config.toml
moe_layers = [0, 1, 2, 3, 4, 5, 6, 7]
routed_scale = 1.0
vocab_size = 32000
norm = "rmsnorm"
norm_eps = 1e-05
lr = 0.0026
beta1 = 0.9
beta2 = 0.98
dataset = "wikipedia_en"
Below are experts of layer 4 (counted from 0) of a mixture-of-experts language model. Rows are named router (the router's row for the expert), up (a neuron's input weights, with its number) and show model dimensions 0-191. Each number is 200 + 20 x the weight over its row's rms, rounded and kept within 0 to 999.
Before each expert's rows: "comes after" lists some tokens at least twice as common just before its tokens as in all text. This comes from a sample of Wikipedia text that the model never trained on. Tokens count by the router's weight.

# expert 91
comes after: ".", " with", " and", ",", " by", " there"
router,182,205,214,187,176,222,198,207,194,196,209,198,200,203,175,163,218,205,210,207,171,221,194,231,218,223,173,177,208,235,205,192,212,180,196,226,218,187,204,213,194,191,213,186,230,147,213,205,194,218,194,180,219,207,230,245,216,213,220,190,226,201,197,161,238,205,161,183,193,176,187,180,190,235,197,182,221,232,248,203,210,188,195,181,224,187,233,191,207,198,208,200,222,196,197,163,201,179,179,186,173,196,166,184,207,197,192,216,246,209,231,193,204,184,224,204,215,213,182,204,213,181,200,203,159,141,216,209,170,221,189,213,191,196,196,207,177,165,221,203,218,191,175,236,239,186,196,161,201,198,213,221,186,204,198,181,197,153,206,182,182,215,170,224,183,227,203,224,217,220,207,215,226,221,189,207,229,211,204,207,217,188,199,209,197,193,179,199,179,233,176,227
up0,160,194,188,185,189,211,197,215,184,215,198,222,181,158,187,172,195,175,238,199,194,225,210,171,203,215,181,170,199,230,228,181,185,188,177,216,217,224,224,240,192,219,199,201,209,236,199,199,216,210,218,204,184,202,185,177,181,169,222,200,161,188,221,217,211,195,219,194,216,187,169,175,221,198,193,204,197,215,221,166,200,213,205,225,197,196,184,196,212,241,241,208,180,207,222,180,225,230,185,220,162,212,176,173,142,210,205,166,194,189,176,204,239,182,205,215,215,203,206,227,188,247,205,198,206,195,181,192,191,196,199,235,239,198,235,179,214,181,209,203,201,190,178,169,233,211,211,186,205,204,203,188,178,187,240,212,198,223,214,220,238,227,177,214,210,192,208,202,176,210,202,173,197,176,176,197,162,186,182,181,211,181,194,194,204,224,191,212,166,179,223,184
up1,230,207,213,203,220,195,220,171,184,189,218,206,175,227,187,214,210,198,233,208,170,212,181,211,214,180,200,189,191,215,258,220,243,229,206,196,186,207,195,189,179,201,211,210,196,183,205,201,168,181,224,218,199,209,176,223,222,228,229,197,200,239,172,175,216,230,191,192,198,179,210,222,208,217,193,170,179,208,198,243,244,207,206,238,208,195,204,214,180,190,189,207,164,198,231,184,193,203,168,203,205,201,170,195,222,219,201,172,180,181,216,213,223,211,211,191,166,219,157,190,203,215,189,215,196,210,165,192,197,210,218,177,222,173,187,168,202,210,187,216,179,201,195,220,251,207,185,223,217,199,185,228,213,200,193,165,213,177,184,189,186,210,196,210,155,210,211,168,189,192,217,176,217,206,188,195,252,228,211,170,227,232,195,223,203,206,189,171,233,230,185,191
up2,179,196,213,227,208,186,208,190,231,214,231,175,199,192,207,164,180,225,192,215,183,201,198,189,174,224,171,190,158,173,219,216,257,216,195,208,218,184,224,208,207,235,204,222,207,197,191,197,214,171,193,233,198,190,198,224,225,189,187,193,180,173,226,168,221,195,186,212,171,204,188,167,210,209,182,203,198,212,172,199,183,207,184,214,182,173,228,249,187,160,234,171,214,224,222,212,253,207,202,216,213,185,188,221,176,191,216,205,191,218,170,213,190,189,197,185,189,215,204,236,223,153,201,217,189,220,197,156,218,193,142,217,191,190,189,221,186,161,231,217,179,188,201,177,181,226,196,188,197,201,219,211,229,207,206,199,209,202,192,206,187,187,202,214,204,215,192,199,214,171,191,204,162,197,226,197,161,219,160,196,185,202,184,200,203,202,171,201,223,200,212,179
up3,184,201,229,208,177,212,228,209,219,185,191,160,166,219,179,239,195,209,214,202,173,184,179,187,203,219,181,236,207,220,219,208,193,212,205,206,221,186,202,221,189,164,191,206,228,201,234,182,170,246,194,183,261,201,203,202,210,210,177,247,212,232,190,212,229,195,220,212,217,200,180,216,232,190,160,169,202,195,183,203,197,181,202,227,225,187,185,212,171,191,217,220,191,199,195,193,175,206,174,212,187,170,176,159,177,171,170,179,191,167,204,185,204,199,189,180,198,208,160,167,218,186,204,211,232,184,196,197,204,220,230,198,215,185,194,199,211,213,221,169,205,203,166,214,219,205,168,223,188,195,172,149,223,190,206,180,195,207,208,188,215,176,187,189,207,189,213,209,234,183,188,197,195,176,209,220,202,202,245,202,202,208,225,188,216,181,208,202,174,185,241,187
up4,196,165,213,170,209,186,208,190,198,205,212,182,168,198,196,196,186,217,191,168,205,193,204,195,217,248,196,230,189,202,180,163,199,206,195,205,230,235,162,220,200,158,221,209,184,216,187,205,203,180,201,202,193,178,176,240,169,208,225,213,223,165,202,206,200,247,181,227,211,188,179,242,220,207,170,165,202,211,175,194,215,225,203,247,143,221,211,180,168,187,170,211,202,198,221,210,204,192,170,220,226,194,218,225,213,197,202,150,157,199,215,219,219,213,196,177,194,207,185,200,181,172,198,220,205,192,197,166,217,212,198,226,196,222,207,178,211,200,193,229,219,193,205,207,215,202,227,200,236,207,193,224,213,200,209,198,178,178,192,189,209,213,183,195,178,200,168,188,229,218,208,187,182,198,167,189,237,250,239,195,220,210,201,199,185,211,210,206,208,203,186,213

# expert 46
comes after: " as", " was", " is", " more", " had", " ="
router,201,200,221,190,161,216,204,193,194,216,222,206,222,241,186,189,229,188,206,194,173,202,185,227,207,208,194,207,205,218,195,178,188,180,182,228,215,187,194,222,194,196,208,170,218,180,212,197,207,193,184,191,196,215,193,234,234,221,182,214,221,188,231,157,230,208,182,199,191,199,180,206,205,249,178,189,232,232,238,208,202,199,177,188,210,177,220,196,225,207,227,213,199,200,183,198,181,176,198,160,164,198,169,198,195,203,177,240,224,242,193,191,223,201,231,186,213,214,192,216,198,190,187,202,166,195,199,223,166,215,199,236,192,203,193,232,166,137,215,185,201,199,211,203,211,176,196,170,189,189,208,236,166,219,195,170,183,170,196,189,206,199,177,216,191,235,238,204,188,193,224,208,245,208,207,206,230,226,199,224,227,223,172,219,188,210,215,220,196,204,172,204
up0,190,215,174,194,187,229,198,185,168,204,206,223,186,156,185,161,203,188,249,203,199,180,191,184,172,234,212,202,220,214,196,209,175,181,190,194,212,239,219,219,182,215,198,189,198,239,203,190,222,198,185,211,187,195,177,173,200,166,191,178,201,170,182,190,225,195,223,198,207,195,199,172,190,200,211,245,228,195,200,184,196,249,186,224,206,231,187,190,208,235,242,211,181,197,221,196,228,203,201,196,177,192,174,203,139,215,221,167,214,207,194,219,226,208,191,162,215,233,220,218,151,225,209,201,212,179,191,169,179,225,169,208,201,205,230,184,221,198,222,213,213,200,209,180,209,215,217,166,176,184,210,186,166,188,217,181,170,213,226,182,186,233,165,183,201,211,213,196,199,204,213,186,210,193,187,215,177,219,192,198,237,194,224,207,177,203,211,206,180,200,219,191
up1,207,179,211,193,249,195,213,179,219,200,226,210,218,234,204,195,209,182,230,196,184,192,194,205,211,214,208,197,204,192,227,188,228,215,222,194,166,207,189,180,175,217,207,205,186,200,184,205,177,183,207,233,187,185,198,218,228,242,197,217,205,222,192,159,219,222,185,194,209,201,201,216,218,177,177,199,186,211,192,240,241,204,217,250,189,213,208,202,184,184,216,217,153,190,235,209,220,205,168,205,180,210,185,198,200,229,197,176,186,210,207,191,222,208,206,221,186,201,163,203,219,190,241,226,200,190,202,216,199,203,221,153,218,199,195,144,217,191,165,202,184,219,209,214,229,210,205,218,165,210,195,194,224,209,169,175,214,174,177,168,202,232,197,214,169,210,231,154,173,155,210,190,228,200,220,192,231,196,216,200,195,214,198,204,169,202,183,169,219,225,185,195
up2,167,183,212,202,206,194,188,183,234,203,213,179,198,160,213,192,200,215,170,212,179,225,200,185,175,215,201,186,177,157,225,193,245,199,186,207,221,214,219,188,213,227,214,219,184,192,203,191,234,170,202,234,215,168,176,200,212,195,193,200,201,178,208,131,206,208,201,210,164,196,231,151,223,179,204,167,201,201,179,203,195,194,192,210,174,192,248,244,178,184,237,183,224,183,220,206,237,223,192,215,224,199,189,224,170,209,193,209,185,229,147,221,199,218,189,188,180,209,226,224,197,161,179,219,198,187,201,207,228,202,182,218,181,224,220,195,191,156,188,201,165,194,213,196,187,199,186,197,216,217,227,201,233,213,220,213,201,206,193,196,206,216,211,207,196,215,206,191,187,163,184,220,179,163,196,212,168,187,174,196,191,206,167,180,197,192,201,201,193,196,187,200
up3,200,161,215,212,198,227,230,233,195,172,173,186,202,212,173,195,197,207,215,200,170,205,202,192,197,192,200,227,193,233,243,211,170,190,207,223,209,187,201,189,184,180,192,196,256,197,210,176,196,197,186,194,255,213,203,185,214,193,214,211,194,212,205,204,196,196,228,211,199,196,155,203,217,182,156,188,211,201,189,206,189,197,200,205,230,225,169,201,172,193,191,206,193,190,173,216,199,195,187,213,175,181,169,177,192,188,160,207,184,150,214,203,192,181,170,185,199,196,183,152,220,192,214,192,215,198,184,176,196,212,220,216,223,209,185,192,216,234,224,181,197,211,198,213,220,206,172,219,193,142,185,187,254,200,191,186,215,198,218,184,189,173,193,203,223,208,239,198,241,196,159,186,201,173,200,198,184,184,247,193,233,193,223,194,210,169,214,197,198,177,243,194
up4,198,189,208,174,211,191,227,205,217,180,186,221,152,222,222,216,224,187,171,151,175,206,186,212,210,237,218,216,194,227,184,170,183,214,198,205,192,201,161,209,231,152,207,233,193,225,206,214,204,191,192,205,200,197,203,219,200,179,205,231,237,184,218,197,178,218,199,215,204,187,170,231,228,224,214,189,236,223,176,186,224,213,172,217,164,230,175,183,156,203,196,182,160,191,211,221,196,203,173,195,218,213,226,203,216,204,190,194,173,202,176,209,213,221,204,180,193,228,180,212,186,181,223,236,204,182,185,181,205,206,199,246,160,212,213,178,198,190,195,233,220,225,195,207,215,205,188,229,189,212,231,204,225,182,216,198,200,186,182,159,204,228,201,190,172,212,177,209,198,224,206,185,201,181,161,197,225,244,234,195,227,208,214,192,193,196,177,202,213,210,188,197

# expert 32
comes after: " in", "\n", " of", " won", "-", " In"
router,191,206,209,207,167,230,191,187,188,206,208,204,218,209,175,174,220,205,187,194,170,210,212,224,212,226,185,189,214,228,216,187,186,223,209,229,213,224,205,225,203,203,191,180,229,165,211,217,180,200,188,194,185,214,211,203,226,213,201,203,229,184,204,153,223,225,158,195,205,183,183,183,221,241,179,186,229,199,240,209,204,190,192,163,199,156,238,190,202,231,242,211,205,180,171,181,202,212,179,181,177,207,186,211,186,203,167,216,220,241,219,192,230,214,236,209,201,216,176,225,212,188,190,170,200,178,206,213,158,212,202,214,181,200,216,206,171,157,200,204,213,182,181,207,215,189,195,180,207,182,220,222,185,250,192,201,203,166,216,179,194,194,170,206,203,228,208,218,205,201,222,238,210,209,204,201,224,226,183,211,152,183,187,209,207,174,192,218,172,226,169,210
up0,163,205,193,210,169,207,211,196,191,193,202,223,183,175,194,167,189,159,251,210,203,201,212,199,192,210,195,172,196,207,224,210,176,202,213,199,204,226,215,236,198,201,185,183,189,239,214,197,211,245,204,214,213,189,180,200,211,170,207,200,195,205,209,210,206,200,193,162,215,188,188,171,201,191,210,222,180,203,229,162,224,218,175,208,199,218,208,185,219,239,224,216,186,210,187,157,219,211,208,204,176,185,138,208,156,202,194,214,177,214,204,191,213,211,187,191,221,192,209,210,162,243,231,189,224,178,205,194,191,197,175,223,209,211,225,202,173,197,240,224,210,199,181,180,211,183,194,195,211,186,222,181,177,193,244,178,185,231,218,189,208,245,185,178,197,208,192,194,158,197,239,203,207,171,173,211,149,209,192,179,231,184,206,200,206,207,195,208,188,156,205,184
up1,212,185,196,166,235,193,172,185,210,221,225,181,190,220,175,197,210,218,219,216,208,218,201,205,227,205,221,199,182,214,236,208,213,222,230,197,173,205,193,173,200,213,206,174,228,203,177,207,184,186,199,238,198,204,203,214,220,203,235,203,177,213,191,174,237,223,195,190,228,159,209,209,226,207,180,188,189,215,210,238,217,220,223,242,202,223,206,189,180,202,209,218,152,179,218,186,188,228,175,192,204,190,181,186,231,211,215,185,168,214,207,214,205,224,198,185,181,189,184,198,155,226,226,196,159,194,182,232,210,184,232,163,216,192,192,155,218,204,156,211,180,198,186,237,245,185,180,240,190,209,193,220,207,216,171,183,206,199,179,188,210,197,188,192,171,189,223,170,161,177,192,205,218,212,198,212,238,212,201,186,178,213,207,205,195,225,204,189,202,232,188,197
up2,155,184,211,241,224,210,196,193,222,231,222,208,212,184,216,195,206,210,190,191,157,199,183,191,199,226,211,205,179,161,225,187,229,202,199,185,199,184,196,190,209,220,192,231,190,213,192,183,212,192,195,237,190,183,197,203,189,209,188,195,225,175,203,189,191,182,188,187,162,226,196,165,195,214,169,220,192,201,164,165,201,171,181,193,185,181,252,241,202,170,227,197,225,198,232,195,235,180,191,199,223,181,211,244,155,203,187,223,178,224,164,212,190,211,193,188,179,188,243,223,174,156,181,207,198,208,208,183,207,194,166,224,205,228,234,212,179,186,215,184,175,186,217,186,179,198,189,186,232,191,226,205,211,193,218,217,187,179,176,217,227,220,221,219,205,231,216,183,194,157,191,223,195,215,204,213,177,208,183,187,173,210,199,169,179,210,190,222,192,193,197,204
up3,205,168,214,199,189,246,220,224,212,179,191,205,217,217,174,216,199,205,216,202,173,187,194,173,204,205,199,198,213,230,221,194,189,218,206,232,230,184,224,205,185,185,205,201,212,186,209,158,165,213,182,197,253,216,195,204,214,178,205,211,205,205,213,205,219,204,216,195,227,220,160,201,234,176,162,204,230,186,180,194,186,215,216,207,213,220,191,212,175,190,162,195,203,185,203,187,185,195,185,205,177,172,185,166,187,205,171,209,184,164,223,202,238,192,170,170,194,231,170,178,206,185,211,211,214,206,204,178,197,225,217,200,198,209,195,218,195,233,208,200,204,196,200,233,230,209,164,206,173,184,170,181,228,193,213,177,208,208,214,183,197,178,167,188,196,191,231,197,217,184,192,193,199,192,231,236,192,181,224,218,179,251,221,200,184,166,225,203,188,162,264,179
up4,196,182,208,162,208,209,211,204,197,196,176,202,166,204,216,196,205,224,208,165,203,194,192,186,205,216,188,221,210,208,183,176,187,215,190,223,202,208,140,213,217,167,209,203,207,197,179,196,220,186,184,180,217,206,180,206,178,170,219,242,205,160,202,215,210,244,185,211,197,185,188,248,223,200,190,174,190,206,183,212,228,240,214,240,156,211,207,192,182,189,197,158,154,210,197,226,190,192,183,219,221,209,196,206,205,207,218,171,158,203,202,210,259,243,192,185,200,205,188,218,197,176,205,212,203,212,166,187,187,230,193,221,209,213,208,174,212,206,190,221,217,195,208,212,203,198,224,195,182,231,182,219,208,200,204,223,220,174,197,182,198,228,207,189,172,206,192,199,249,243,214,190,166,171,186,191,208,245,232,198,232,205,215,188,192,194,199,195,191,210,217,228